config = dict(
    num_hidden_layers=14,
    n_experts=24,
    d_shared_expert=384,
    balance_bias=False,
    num_key_value_heads=2,
    head_dim=64,
    vocab_size=8192,
    norm_eps=1e-06,
    positions='rope',
    rope_theta=64000.0,
    rope_fraction=0.75,
    parallel_block=False,
    lr_head=0.00555,
    decay_shape='linear',
    max_steps=8832,
)
Below are experts of layer 9 (counted from 0) of a mixture-of-experts language model. Rows are named router (the router's row for the expert), gate (a neuron's input weights, with its number), up (a neuron's input weights, with its number) and show model dimensions 448-511. Each number is 50 + 10 x the weight over its row's rms, rounded and kept within 0 to 99.
Before each expert's rows: "mostly gets" lists some tokens that are sent to it at least half of the time; "comes after" lists some tokens at least twice as common just before its tokens as in all text. This comes from a sample of Wikipedia text that the model never trained on. Tokens count by the router's weight.

# expert 1
mostly gets: " Cha", "Ho", "Ba", "Flo", "Pa", " Ga"
comes after: "s", "es", " S", "ers", "ation", " art"
router:44 43 53 51 38 43 70 44 39 44 38 43 42 70 41 55 39 60 28 59 55 45 32 36 37 43 52 38 61 45 48 49 64 52 54 47 53 57 52 42 51 53 54 59 33 50 39 59 53 54 31 35 62 49 43 42 55 37 41 37 63 52 50 45
gate0:56 48 61 57 46 62 62 35 51 45 61 31 54 65 54 22 46 49 63 64 34 59 46 47 50 49 54 41 39 51 35 35 68 52 50 52 50 47 30 36 39 55 51 49 31 54 48 69 47 42 50 37 55 38 53 48 38 55 33 49 60 63 48 67
up0:47 63 48 62 50 34 41 29 39 44 37 37 47 52 59 45 51 44 47 54 31 47 56 71 62 52 61 40 58 42 48 45 54 56 38 42 51 62 35 46 56 48 50 44 30 68 50 30 43 43 47 45 59 61 60 45 44 65 38 53 34 49 56 78
gate1:40 55 56 43 36 37 58 49 30 32 52 37 39 50 33 62 41 40 57 60 67 35 39 48 47 46 29 54 45 40 60 59 63 55 53 51 56 51 44 42 57 43 36 57 34 51 39 62 47 49 55 41 56 42 52 57 58 38 44 55 53 38 53 34
up1:22 80 42 45 63 42 71 64 52 31 56 34 29 49 37 53 47 38 45 53 69 46 39 55 52 46 43 35 65 31 49 28 67 42 47 47 45 58 49 44 65 41 55 63 47 66 41 62 46 46 55 59 57 52 51 40 71 46 51 38 58 36 58 46
gate2:49 57 55 42 67 36 61 59 58 56 51 34 55 61 49 37 37 57 36 72 58 41 45 48 36 50 44 55 34 44 58 54 49 36 42 44 39 57 56 35 57 44 43 56 50 37 51 26 58 41 49 49 58 72 57 49 57 40 44 37 49 46 51 46
up2:45 48 43 41 64 38 54 47 56 69 50 49 53 59 48 48 55 55 55 54 57 33 46 60 23 47 40 44 52 61 57 54 56 34 34 42 33 47 52 60 42 56 36 49 48 42 39 38 37 65 56 47 44 36 63 63 42 53 50 47 62 56 61 48

# expert 17
mostly gets: " first", " second", " February", " final", " April", " October"
comes after: " re", "2", "1", "3", " Re", "4"
router:59 38 37 54 56 52 49 39 56 36 60 41 52 51 60 49 61 48 31 53 52 42 55 50 32 53 74 46 54 24 68 50 54 45 52 38 51 48 52 33 64 28 48 68 40 49 55 58 44 54 50 39 46 55 45 45 63 45 33 49 67 42 45 62
gate0:63 65 36 50 66 51 30 31 41 61 59 43 61 60 58 49 51 52 42 36 37 32 51 59 74 45 58 42 41 36 38 43 49 43 44 54 53 47 50 39 41 46 52 56 46 49 68 45 43 36 45 34 61 53 44 40 43 46 46 56 54 59 58 53
up0:60 51 66 54 55 42 38 55 45 58 54 51 51 74 50 57 53 59 68 60 59 68 48 69 46 72 25 67 48 41 47 39 74 62 51 62 53 39 41 42 57 43 37 46 61 57 45 77 49 41 58 51 49 51 48 66 46 66 56 41 30 50 58 54
gate1:44 48 46 56 68 52 49 60 56 55 51 66 52 58 46 54 59 51 59 81 59 57 46 49 50 50 49 27 51 64 57 59 43 54 45 59 57 47 61 45 78 64 38 48 42 51 42 50 44 52 54 61 42 59 51 46 51 69 57 36 52 40 49 56
up1:53 66 50 63 54 42 43 46 53 72 44 59 59 63 52 67 59 28 40 41 45 54 41 52 61 47 55 68 46 41 69 43 52 32 61 56 47 45 41 39 58 63 44 44 48 74 54 34 66 42 44 56 58 48 51 41 54 63 32 44 58 59 52 54
gate2:53 53 76 40 50 36 53 60 48 66 58 51 52 53 50 61 45 41 67 64 46 65 47 47 54 41 53 52 45 68 37 63 53 51 44 49 52 37 56 57 41 34 48 52 47 61 42 64 63 62 51 49 34 33 55 45 52 58 45 74 43 37 61 39
up2:62 58 42 43 47 56 60 38 50 63 50 48 41 71 35 35 50 47 43 36 60 35 47 38 52 54 53 45 38 48 54 54 39 54 47 48 52 57 42 47 51 69 49 56 53 43 48 44 35 27 40 58 73 25 54 58 48 19 47 46 33 53 57 48

# expert 7
mostly gets: "′", " copies", " ESPN", " •", " Audi", " (#"
comes after: "\n", "0", "5", ":", "4", "3"
router:48 54 38 62 49 39 64 46 50 56 38 43 51 33 52 36 45 64 42 51 48 49 47 43 45 43 48 43 48 45 63 70 47 43 40 71 54 30 46 47 53 46 40 42 39 52 46 56 54 49 71 50 27 59 43 75 48 60 31 49 49 55 58 58
gate0:53 54 55 54 54 55 62 53 65 32 45 33 48 40 44 56 49 59 47 54 42 35 29 69 65 51 62 40 44 39 44 60 54 32 53 50 52 56 54 39 35 61 38 57 44 49 49 44 42 67 39 52 56 65 43 54 45 43 37 34 44 60 63 70
up0:45 59 40 41 65 52 63 57 49 46 40 57 64 58 50 56 50 45 54 60 37 42 50 52 54 53 37 29 61 49 56 57 39 41 45 70 57 49 51 57 65 39 56 53 52 51 58 34 52 45 36 50 44 53 18 39 70 40 52 28 45 43 59 45
gate1:52 53 51 48 52 55 40 36 60 38 63 42 61 49 47 49 38 53 44 51 37 52 37 65 57 51 56 54 58 54 38 44 53 54 47 41 40 52 37 47 32 59 62 43 46 54 58 47 42 46 54 50 56 28 47 46 53 53 64 62 42 50 68 37
up1:46 58 53 56 60 35 56 44 33 51 51 50 43 56 45 61 60 56 46 36 59 46 56 59 47 69 65 45 52 60 63 59 57 26 34 48 49 40 46 28 56 54 36 39 57 43 50 59 51 62 64 48 42 54 50 59 57 51 58 45 62 42 50 26
gate2:44 55 30 55 81 48 68 54 52 50 51 51 49 39 36 62 44 42 33 61 45 56 48 39 53 60 36 35 45 51 60 59 58 54 56 54 47 61 55 48 66 34 42 54 59 71 47 41 56 46 50 45 51 38 39 55 55 58 53 45 51 52 38 45
up2:33 46 54 65 47 54 43 52 49 45 60 57 72 62 54 57 50 65 57 53 22 52 58 54 54 27 37 62 69 38 56 61 33 44 53 61 52 47 53 33 29 60 47 57 49 51 34 58 61 52 56 48 34 51 51 54 49 67 50 61 32 52 67 44

# expert 0
mostly gets: " Coordinates", " Born", " Length", "History", " Genus", "See"
comes after: "-", "\n", " |", ".", "==", " •"
router:37 49 52 62 46 56 46 45 57 60 35 44 32 49 59 44 59 51 42 60 43 45 41 54 43 45 54 52 50 34 62 51 36 55 54 47 47 58 45 66 69 34 44 39 47 46 38 61 56 37 49 47 43 43 42 77 39 53 29 51 38 55 43 57
gate0:45 57 33 44 45 50 53 30 59 59 35 53 63 44 48 24 54 52 32 58 46 50 46 41 48 64 68 58 41 56 57 43 41 53 35 54 50 45 46 52 53 44 51 54 50 42 47 34 52 58 34 59 48 36 54 62 56 46 43 48 32 40 55 69
up0:46 63 50 48 36 58 77 53 61 73 45 51 40 48 68 45 55 66 67 36 44 47 37 48 70 37 59 57 40 48 49 39 36 45 65 59 60 45 45 47 48 55 34 48 53 55 47 44 40 48 62 55 42 34 47 54 56 43 51 59 39 43 32 58
gate1:34 49 47 58 49 58 54 52 47 41 40 45 60 57 39 47 55 59 45 46 54 41 37 57 52 48 61 43 52 39 38 62 30 48 65 57 62 55 42 67 64 43 32 25 43 43 64 56 42 66 64 42 65 53 49 51 41 50 43 44 49 56 49 41
up1:54 39 53 60 55 43 38 63 53 59 65 48 47 44 39 58 48 55 47 58 60 44 52 49 35 47 51 47 57 54 42 47 54 55 57 57 55 43 44 65 34 37 77 42 47 61 40 67 45 52 49 70 48 64 60 60 46 49 37 38 58 53 45 56
gate2:50 57 45 44 43 34 46 58 70 65 43 39 40 55 49 40 70 37 49 52 37 53 53 69 63 51 37 50 55 52 48 60 47 46 70 45 70 44 48 55 68 67 30 41 37 53 54 59 49 45 46 79 31 63 62 44 54 65 31 37 53 75 43 55
up2:58 58 48 36 43 36 49 48 50 63 65 44 46 42 24 70 64 46 51 47 26 46 56 48 34 58 48 55 65 40 40 50 43 54 51 56 58 57 57 50 52 68 50 60 57 57 34 44 59 43 61 48 43 59 56 52 36 41 46 40 54 47 36 52

# expert 20
mostly gets: " known", " considered", " possible", " awarded", " available", " important"
comes after: " was", " is", " as", " be", " were", " are"
router:55 53 33 45 58 61 58 49 31 37 46 48 48 50 33 51 41 45 56 69 57 37 54 51 42 44 58 54 45 46 66 61 56 53 70 50 56 26 42 45 60 28 52 54 36 59 55 47 44 52 57 51 47 48 52 55 59 52 29 38 62 50 54 58
gate0:69 50 46 56 35 40 48 34 50 51 44 29 22 49 39 40 45 55 54 54 52 50 47 53 45 54 50 35 56 41 56 38 52 45 57 33 70 66 42 37 55 45 55 44 40 55 34 50 55 58 56 55 54 43 55 46 48 46 29 40 49 53 55 67
up0:52 63 49 52 60 30 68 70 51 45 66 46 57 52 53 59 46 43 68 52 65 60 52 55 82 61 52 49 63 68 40 41 53 22 45 57 50 63 57 39 46 60 61 57 46 44 50 56 46 43 61 40 46 36 36 42 56 45 62 57 31 64 50 45
gate1:64 60 41 58 38 59 63 34 34 54 30 51 50 43 57 42 45 45 67 38 52 43 51 63 43 46 56 52 40 43 50 36 40 51 50 50 47 74 48 44 48 61 40 55 36 44 49 61 62 61 55 73 52 54 52 57 41 53 30 38 50 50 62 47
up1:51 40 43 78 62 57 35 55 59 22 49 60 44 51 62 59 45 39 54 51 40 53 54 48 47 49 37 46 46 44 67 41 54 41 52 48 55 52 29 51 58 43 56 49 53 36 46 59 51 66 46 63 49 45 47 61 65 56 52 55 49 34 46 42
gate2:49 54 47 48 44 56 54 47 36 44 43 52 45 40 56 45 47 45 61 66 57 28 53 51 62 49 49 59 48 49 52 43 53 41 55 52 52 35 48 53 52 44 66 70 40 75 45 37 48 51 54 46 47 43 45 58 50 51 53 55 76 59 49 42
up2:63 58 40 44 40 42 65 41 39 68 53 47 48 59 55 33 76 48 41 36 64 43 57 42 49 59 37 37 57 64 48 59 62 53 55 51 57 75 41 43 33 59 54 40 40 44 37 70 44 55 42 45 54 35 50 37 41 41 49 44 54 59 46 54

# expert 6
mostly gets: " public", " Civil", " civil", " Public", " Nar", " Special"
comes after: "\n", " |", ")", "i", " Vi", "li"
router:54 39 56 60 57 44 48 41 35 62 43 54 43 37 36 41 41 46 34 53 43 38 62 41 55 45 44 43 62 38 57 49 47 49 49 56 49 49 49 53 62 67 43 63 42 42 54 61 49 43 48 58 50 68 58 61 66 43 39 38 57 37 49 54
gate0:61 38 39 53 41 61 35 50 43 58 39 51 43 45 50 40 54 54 33 48 51 55 44 30 39 64 50 59 49 45 44 33 60 40 68 71 46 47 38 45 32 40 47 55 46 39 48 45 46 49 55 44 34 62 48 59 65 45 42 42 41 53 63 63
up0:65 58 54 68 66 47 39 40 60 57 47 53 49 34 67 48 59 49 38 36 50 56 57 56 31 49 30 62 53 47 57 45 41 70 44 56 49 50 44 53 53 43 46 43 53 58 56 51 54 33 56 43 60 68 57 49 54 49 34 44 53 59 67 39
gate1:59 65 30 60 43 45 54 56 48 40 50 61 45 58 41 42 19 59 44 56 42 56 35 49 49 43 56 38 32 43 49 42 51 49 44 43 44 67 44 35 57 53 42 46 55 60 48 67 48 55 45 38 61 53 50 56 63 52 25 35 65 50 53 36
up1:50 54 50 65 54 41 42 47 45 43 55 50 54 60 32 41 52 48 51 52 49 52 48 34 51 49 48 47 29 55 46 48 63 31 35 52 41 72 53 58 45 47 46 52 53 57 61 55 56 46 34 39 52 41 49 52 70 40 44 57 57 41 55 42
gate2:31 57 58 57 54 36 44 39 47 44 49 49 57 47 55 49 39 51 46 46 41 46 51 42 45 46 60 48 46 60 63 37 38 40 42 49 46 47 42 59 57 50 44 48 40 59 48 60 43 30 66 38 48 44 52 59 62 52 47 70 56 40 42 50
up2:48 44 55 56 44 37 33 70 62 52 49 45 42 58 42 53 57 52 55 59 72 49 44 46 52 35 27 38 37 50 56 55 50 32 58 53 54 68 39 42 24 37 31 49 55 42 44 50 39 65 39 68 51 49 46 45 36 57 59 52 35 49 58 50

# expert 19
mostly gets: " India", "Azerbaijan", " Iran", " Hong", " Japan", " Bang"
comes after: " in", " of", " In", " the", " from", "In"
router:60 41 43 38 55 50 57 27 49 51 42 36 50 38 40 48 59 50 38 56 50 46 41 49 51 39 49 57 54 65 57 54 31 73 48 49 48 45 40 51 56 48 25 41 19 47 51 52 43 50 56 46 35 63 48 60 46 45 42 51 52 43 44 64
gate0:41 49 48 36 57 49 68 47 53 58 52 39 45 36 59 55 44 38 44 58 43 51 50 64 44 50 51 50 45 54 41 39 30 56 55 58 46 42 41 47 70 48 41 50 22 74 44 60 80 62 52 39 44 43 37 39 52 47 52 34 55 46 45 39
up0:70 41 62 39 51 51 43 52 43 61 61 54 50 48 58 62 59 38 64 53 31 47 58 43 45 66 36 72 51 57 57 46 36 20 49 35 49 56 52 47 47 39 55 60 36 51 47 39 62 43 59 43 62 36 49 51 59 42 47 52 38 57 30 46
gate1:50 56 60 52 56 60 45 37 58 71 47 44 76 56 58 54 49 54 48 52 58 50 34 23 50 52 54 57 53 54 38 43 64 58 56 54 54 49 37 30 35 55 28 65 34 32 34 68 57 34 52 66 52 71 49 57 51 36 33 54 55 60 67 44
up1:55 70 53 52 53 39 51 33 59 60 24 54 58 54 36 43 50 51 50 52 54 56 57 45 55 62 57 70 32 54 48 60 36 46 57 67 64 51 42 38 35 46 30 69 53 51 49 73 33 41 37 36 50 53 61 42 47 40 50 69 60 58 56 50
gate2:57 50 32 39 52 64 47 40 36 38 52 33 54 44 50 43 64 60 32 46 42 47 34 56 37 43 61 55 33 60 50 41 43 76 51 57 50 59 48 53 47 62 51 53 38 52 59 61 63 44 55 64 45 48 51 47 41 41 55 50 48 26 31 56
up2:54 65 58 54 52 51 35 46 61 41 50 68 49 49 64 44 45 49 47 48 39 46 56 56 55 51 54 66 43 57 33 54 60 41 38 48 48 50 47 64 50 51 58 52 54 34 55 32 57 34 46 34 54 38 65 60 46 55 50 47 42 63 54 57

# expert 5
mostly gets: " According", "whose", " wrote", "On", " worked", " returned"
comes after: ".", " and", "\n", ",", " he", " He"
router:56 64 46 62 63 55 54 44 47 49 51 44 44 20 60 56 44 37 38 63 56 36 47 36 52 52 55 60 45 48 50 60 41 43 39 59 53 43 50 34 62 49 34 47 28 57 46 64 47 41 48 45 42 58 46 65 64 59 23 45 65 38 60 46
gate0:56 60 63 58 49 39 51 42 53 44 43 53 51 43 53 66 44 48 43 56 65 43 36 52 45 58 50 51 46 34 44 49 22 50 36 43 67 64 55 36 63 45 27 37 36 45 40 63 51 32 45 32 47 46 62 44 51 45 52 60 51 58 30 60
up0:49 52 55 44 45 35 28 30 47 49 36 45 50 48 51 41 54 41 44 36 76 54 28 56 38 38 57 55 39 46 52 76 51 57 41 41 58 60 42 44 48 40 45 50 36 48 45 55 47 34 41 57 30 62 63 56 49 51 55 49 60 48 57 58
gate1:52 51 45 51 49 44 53 40 45 63 45 54 52 52 57 54 56 44 60 61 45 36 51 37 56 34 55 63 47 43 48 48 63 40 48 66 51 38 42 36 67 53 42 54 35 52 57 36 57 48 53 58 21 46 57 60 35 47 43 38 40 60 52 33
up1:58 51 67 32 52 46 58 25 41 58 55 57 51 44 42 64 55 51 45 61 38 39 53 52 59 47 59 55 49 56 40 54 56 45 43 55 48 46 41 51 49 49 59 31 25 54 46 50 54 32 54 42 51 58 64 50 52 56 47 37 50 49 54 55
gate2:51 44 45 60 40 38 50 45 43 31 55 48 69 38 53 34 52 39 50 38 61 48 36 67 61 48 44 56 62 61 58 54 65 44 58 39 53 45 55 47 45 56 42 46 53 52 42 54 46 40 49 52 63 56 61 63 42 47 66 50 40 42 50 77
up2:45 51 44 43 49 59 58 58 54 77 54 46 32 68 51 62 30 48 40 53 50 59 56 40 63 51 49 29 38 54 58 69 31 56 43 54 49 58 48 40 51 44 52 53 57 43 55 55 49 56 30 51 42 52 35 42 54 57 19 54 59 72 41 47

# expert 3
mostly gets: " Federal", " Nominated", "re", "sion", "ić", " Dr"
comes after: "s", "er", " S", "f", "or", "en"
router:43 51 40 42 62 48 40 55 49 27 41 37 45 56 53 50 53 61 34 61 56 41 43 56 60 59 50 48 65 51 51 56 42 69 62 52 58 43 50 48 71 57 37 41 37 56 60 43 66 49 31 37 51 64 60 42 69 56 37 58 58 30 37 47
gate0:62 36 43 50 63 39 56 53 29 43 51 61 45 48 59 34 62 64 52 46 50 43 53 37 61 52 65 47 57 52 66 56 36 54 52 63 56 34 32 49 55 53 58 53 47 44 62 52 43 49 47 46 46 69 53 47 60 36 54 40 63 43 46 69
up0:60 54 39 47 55 52 42 56 44 48 57 40 36 51 41 56 35 35 54 52 58 59 49 39 41 54 52 42 69 50 56 46 39 37 51 44 53 57 54 49 59 43 50 32 55 59 60 38 56 77 59 40 50 44 39 56 48 54 57 35 45 53 53 44
gate1:75 52 54 37 65 43 52 43 56 39 44 42 47 56 42 39 57 45 41 54 70 44 37 66 55 45 49 64 54 44 38 28 41 43 62 46 51 44 56 43 42 56 53 51 42 41 33 48 65 49 53 51 46 47 51 51 38 54 52 43 50 52 46 62
up1:71 47 39 44 61 47 47 56 59 47 21 41 55 54 37 55 40 36 44 49 47 36 47 46 41 47 64 47 33 43 38 48 58 63 37 44 60 42 46 56 63 48 37 55 58 37 67 43 42 66 44 59 53 72 40 51 24 50 38 39 59 60 58 58
gate2:46 45 43 47 69 56 56 46 55 51 54 42 42 20 54 61 43 50 36 53 52 47 61 33 61 25 67 47 66 47 58 58 32 56 61 47 48 38 68 59 52 58 31 30 32 46 37 41 41 60 51 70 32 58 38 53 53 43 49 41 66 44 38 39
up2:64 48 75 51 32 39 54 46 55 45 47 53 49 60 48 51 46 65 39 56 46 51 37 62 33 56 46 58 37 64 45 47 54 37 37 41 50 28 52 56 31 49 59 49 43 53 49 67 50 50 73 36 56 38 40 49 61 62 52 45 41 47 63 47

# expert 16
mostly gets: " guitar", "phone", "page", " window", "sexual", "Å"
comes after: " ", " m", " p", "w", " R", " f"
router:42 48 29 59 52 41 59 36 49 35 47 40 61 47 34 40 45 60 41 70 51 32 39 38 62 48 34 46 52 51 61 50 58 42 47 47 49 35 56 53 46 42 52 44 40 48 57 57 47 60 75 49 63 48 59 62 55 54 38 43 63 33 27 63
gate0:73 57 45 51 53 47 52 37 60 50 47 52 54 44 55 55 47 59 59 42 61 53 53 46 56 60 53 52 47 56 58 47 52 45 42 47 59 58 39 72 60 47 43 55 37 48 41 42 35 55 66 58 49 36 73 55 66 45 39 43 48 30 37 50
up0:55 56 52 55 50 51 62 50 41 29 57 51 61 54 46 50 48 49 40 55 62 50 71 54 54 51 47 52 53 58 58 57 52 47 50 47 52 33 48 60 50 35 45 48 32 38 57 53 41 57 41 63 54 21 53 73 60 39 45 54 37 38 55 56
gate1:55 49 40 60 43 37 67 63 47 51 71 39 33 56 55 77 56 59 66 63 60 49 48 45 39 39 36 59 55 51 40 53 50 43 53 49 53 67 63 62 55 53 31 47 46 62 38 56 51 50 47 53 47 36 47 48 70 62 42 68 55 61 60 53
up1:56 48 51 61 67 40 45 48 68 57 44 40 64 52 31 51 35 51 68 62 43 47 60 38 46 40 45 52 50 36 57 72 38 41 41 50 45 54 43 42 58 46 44 54 46 43 44 59 63 48 41 55 52 46 43 55 63 36 45 64 43 63 48 67
gate2:59 64 32 60 60 59 57 32 63 20 54 54 50 57 55 47 58 43 55 45 38 38 45 53 47 58 48 58 40 51 40 32 49 45 51 45 46 37 57 59 60 28 46 44 54 50 39 56 37 47 60 51 66 55 64 49 66 56 39 43 43 49 42 35
up2:40 43 53 27 45 43 35 63 67 42 44 51 49 44 55 59 59 34 38 73 66 36 38 53 69 52 57 45 50 59 32 53 55 53 29 67 56 57 54 51 40 50 51 37 63 31 55 49 37 52 56 59 41 55 66 52 46 46 57 46 33 46 38 40

# expert 2
mostly gets: " latter", " way", " Constitution", " entire", " Supreme", " idea"
comes after: " the", " The", "The", " a", "9", " his"
router:63 47 49 50 51 44 43 36 51 32 44 41 36 44 42 37 52 60 43 62 47 43 45 47 49 59 41 42 62 55 42 65 26 53 67 54 56 43 46 71 55 37 44 46 38 45 33 43 34 46 52 54 40 50 48 77 62 42 26 45 40 53 55 59
gate0:43 50 37 54 46 34 44 41 46 55 53 67 43 44 46 47 50 40 55 41 39 48 50 39 49 50 58 28 47 59 57 54 51 50 52 51 45 67 41 75 55 48 54 33 52 39 55 39 54 73 40 59 32 56 66 54 60 48 50 40 52 47 56 43
up0:45 36 59 42 51 65 67 55 46 48 63 40 29 36 57 53 55 56 50 56 56 46 51 48 47 41 38 67 61 58 58 57 58 57 48 45 55 60 48 54 35 49 50 54 52 39 59 53 36 55 27 69 43 49 55 47 39 58 44 63 61 43 41 45
gate1:38 51 41 60 50 30 54 46 30 49 57 38 39 50 50 58 51 71 55 46 27 52 60 37 44 74 41 57 60 50 33 49 48 51 51 57 54 38 26 62 54 39 41 44 53 50 45 48 28 47 63 59 44 40 34 65 49 58 40 42 57 25 65 59
up1:51 33 67 36 41 54 40 60 60 57 47 61 64 58 55 49 42 55 46 48 65 57 34 51 51 30 45 49 50 42 62 57 49 45 42 40 42 53 51 42 51 62 53 44 42 64 61 67 51 40 29 37 62 63 62 71 48 64 69 44 52 82 49 42
gate2:45 47 67 67 45 59 44 47 34 44 61 57 76 58 43 54 44 51 56 50 57 42 48 35 45 44 41 61 70 42 58 72 49 58 46 57 53 46 51 44 38 46 38 59 47 48 47 52 65 44 48 38 52 60 46 51 30 50 46 53 42 58 46 53
up2:47 69 58 39 63 50 38 39 36 48 45 73 42 41 39 43 59 64 49 42 42 42 71 49 45 47 60 66 61 62 48 48 44 56 54 63 45 44 57 43 35 48 50 39 52 45 35 40 38 51 67 57 48 59 46 72 40 46 46 35 43 47 56 28

# expert 14
mostly gets: " named", " called", " along", " as", " until", " from"
comes after: ",", " (", "\"", " as", "ed", " \""
router:54 42 34 49 52 49 44 51 44 60 52 41 53 36 46 51 46 62 31 60 62 38 54 46 49 48 40 51 44 42 40 46 65 57 56 51 54 41 41 52 55 50 56 51 40 48 42 47 61 48 57 54 38 51 53 49 47 40 33 42 56 37 42 53
gate0:68 44 56 42 62 33 62 65 50 38 61 54 43 45 25 66 44 52 49 49 33 62 29 54 45 61 45 47 63 51 32 66 51 38 61 50 45 56 51 53 57 50 59 38 38 45 54 57 60 60 57 56 41 53 47 71 42 63 42 53 42 70 26 58
up0:35 54 51 61 60 45 43 42 45 40 54 60 48 30 51 60 33 38 42 37 49 78 43 53 42 63 54 32 47 60 49 56 50 53 81 32 49 61 44 35 49 42 56 63 47 49 69 41 38 45 46 70 38 33 44 48 38 53 34 51 56 46 45 52
gate1:56 62 65 45 59 44 49 45 38 54 48 51 51 59 72 63 55 56 45 57 59 45 56 73 65 51 55 39 48 42 45 40 50 69 59 58 57 38 38 48 63 42 36 44 40 53 39 40 41 57 48 50 35 44 34 58 38 61 41 30 58 39 44 49
up1:57 61 46 63 51 29 41 46 55 49 55 64 51 33 58 61 53 33 62 34 53 55 54 60 64 52 43 35 26 59 38 36 49 48 43 63 44 48 68 47 53 55 41 54 55 57 61 56 65 47 47 61 57 52 34 42 55 50 57 50 62 25 39 53
gate2:47 33 58 36 45 51 56 46 35 58 63 52 37 57 41 54 61 44 58 52 51 35 64 64 43 41 53 50 49 38 45 40 55 51 40 46 64 52 54 53 75 57 47 46 36 35 32 61 54 60 51 60 60 34 45 59 50 50 34 37 76 48 55 59
up2:62 60 39 51 53 56 55 41 55 47 43 62 52 37 50 62 20 44 56 52 51 56 44 52 64 51 51 55 62 49 51 67 52 47 73 41 47 45 29 43 44 40 57 55 49 41 63 42 50 47 46 47 42 49 49 45 44 55 59 52 35 61 69 57